{"n_layer": 14, "d_model": 640, "n_experts": 10, "experts_per_token": 2, "d_expert": 192, "d_shared_expert": 0, "activation": "geglu", "moe_layers": [0, 1, 2, 3, 4, 5, 6, 7, 8, 9, 10, 11, 12, 13], "router_score": "sigmoid", "normalize_top_k": true, "routed_scale": 1.0, "balance_loss": 0.00091, "balance_bias": true, "init_std_router": 0.0064, "lr_router": 0.000194, "n_head": 5, "n_kv_head": 5, "head_dim": 128, "vocab_size": 32768, "norm": "rmsnorm", "norm_place": "pre", "norm_eps": 1e-05, "positions": "rope", "rope_base": 5000.0, "rope_fraction": 1.0, "qk_norm": true, "attn_scale": 0.0884, "tie_embeddings": true, "parallel_block": false, "init": "normal", "init_std_qkv": 0.0253, "init_std_o": 0.0, "init_std_up": 0.0253, "init_std_down": 0.0, "optimizer": "soap_variant", "lr": 0.00168, "lr_mult_qkv": 0.7, "beta1": 0.95, "beta2": 0.95, "lr_head": 0.00246, "grad_clip": 1.0, "warmup_steps": 143, "schedule": "wsd", "decay_fraction": 0.284, "decay_shape": "pow", "final_lr_fraction": 0.0, "batch_tokens": [32768, 65536, 98304], "seq_len": 1024, "doc_mask": true, "train_tokens": 979400000, "steps": 15080, "dataset": "wikipedia_en"}
Below are experts of layer 10 (counted from 0) of a mixture-of-experts language model. Rows are named router (the router's row for the expert) and show model dimensions 160-319. Each number is 128 + 32 x the weight over its row's rms, rounded and kept within 0 to 255. Numbers have three digits each.
After each expert's rows: "mostly gets" lists some tokens that are sent to it at least half of the time. This comes from a sample of Wikipedia text that the model never trained on.

# expert 9
router:098094096123127160111148172082139142146154144192162089089104088141118136156091117179162217146152165118178152102147137169157126146102134162115091120157096100112118128157101117116102088132109193124119171114110077077140173091100107127133113103102177093095165142153118132110189114145108011148140191197106110166125121111113082109088179180140131105151096134142120138134096097115089170005098094099146100120115102080119116178133195150178093092107121091124124112102124145115107153135138089
mostly gets: "10 ", "20 ", "6 ", "11 ", "000 ", "7 "

# expert 0
router:107146107144145167176152175086072134204195125110137117153107128176157143131128164104189146144141151133055113111148108175119142148115150092106093145140090125157149160108125178110081119103148150113117109155127102174103086122158153148157120165134166083201164184138152101104219114125108134080159097172097110150078093120117049129117138116163092160156089127144087120103125127132094103086130130099113126145149124196108105154124094142117175153127120093090118155083142050119161119174167111
mostly gets: "ac", "oph", "species ", "qu", "sc", "av"

# expert 5
router:116123123137173177201093141178106147139155101125119114113130102175136167147136136153103189170192127168083163057151115149142152173107129137102082105167092152121106141144110125154094136158139205069112108169142091105113084143173141095129123113098192109106161193147124093083158142128098076137175202170126080221124134156064069122147159091128138137138143157177121111069136119079139161086133200138147109180142082113134117178091184172091116131116121050143175062119154124152126131156150098
mostly gets: "He ", "he ", "who ", "she ", "John ", "She "

# expert 6
router:095103120125144103133110135110174153142119125165086138092136093168142135154140179181128143149147176137112203105162125123115074127116144108122206125166095130122087085125147141181140138126154176162087166116027103119169161159105167185110157115078149149130124122187083109162091143091133123100176181136106126149127136141050142085153171156176124128114143090103178165142119114124166133112134112092137121092127132189143098126122168187143119097124114143115144091138138148096052059164176115
mostly gets: "K", "W", "R", "M", "L", "T"

# expert 8
router:085114113133110130094058159156091134129086152151189164154151139176129195074075115149153138178134156181101156138172145179180160125060181165124154158152073181086121138038160146091092097196096092133122137102118084169075152074137149140111145111144170087136159137184117070136168133134169064148123115116111085148149067099125109021126169142149164150140077169093171150068108121114182121091137177096166127127090129069095158101184183153150153156111111159082151181196176104156127104126084145
mostly gets: "|", "==", ")", "== ", ".", "′"

# expert 3
router:170154098132158173198116162150117102152112158168144082104134119128111188156152118073080162209183147151131154123159100179142129184043123160167125095176113150145104138151130099146070121198169141129141127162101125127111177118106184122133131125137166099126141133098144112131165134176105118118144161095082133103118121159092123081111137094136155142137085103064085090106120127160162111099149110129171180149098127126116068180151161115145166120136160114146089095178163101132136134115109086
mostly gets: "ing", "ers", "ay", "ation", "time", "season"

# expert 4
router:127141050107207143071119129117176146173165147106080114090128045157107142145132177136142124152177128177138178099184093133142158177154124160103097097154113129113112099121133155127123104154231117132044114145099086127172183177165135107124100111128117104053135167082076125118110095127070118150164164165060101165102146161143146098088175169180099178170113078159148116133128167140159127127136143122123120150152149097094101097075111113159149115087134108118157082178121133155117195171177037
mostly gets: "\n\n", "= ", "- ", "Robert ", ".\" ", "\". "

# expert 1
router:182108066097141119163121135075153095155114122102119158106117087155092159157126139129133145108144147151142175098146090145116072102172171173109138191150157156067139141133183104109122176161199209078125077113108131138158109127153193112156149116114184060097145153145132145150166121160123098136133172193092115146124125104122097120125143121126141144184160084130142111069112153146191140108186174101136202176104127084065068160079141146095136132063096103118054102154076149132133155116119118
mostly gets: "his ", "American ", "British ", "National ", "Best ", "European "

# expert 2
router:105170085113186123139154196085114120144180068128192152100122151119162083135111133087156168117148149153123138045105111153118147140102162119135126123143158078207102225109143107080112110129166109082135114170161096077161104129122139159127159117066169117118101144149135117078151088135075117107132100154121106162061157089104055172179145044145125135122126124088111100164166072086097112088111130115051119152116130119126033126123110169117162115120193112138079124127099115106103072129162066
mostly gets: "202", "201", "198", "199", "196", "200"

# expert 7
router:144153098153124139118106121107143120182115115125176117098073049165134114152105112110152136107195170180127173102166144116152110159130198118112171096141087104128098119115182120094063156171175133141110098156115099140125072093101155121174121178122180120119213130170153099123150108135163100134103167150070080135134128115122097120138170176211083124104149119139069111146151077126140104101105098081100164096103131161105113145138185161189119089068160195171116141133128064155103082149160098
mostly gets: "are ", "than ", "were ", "have ", "most ", "without "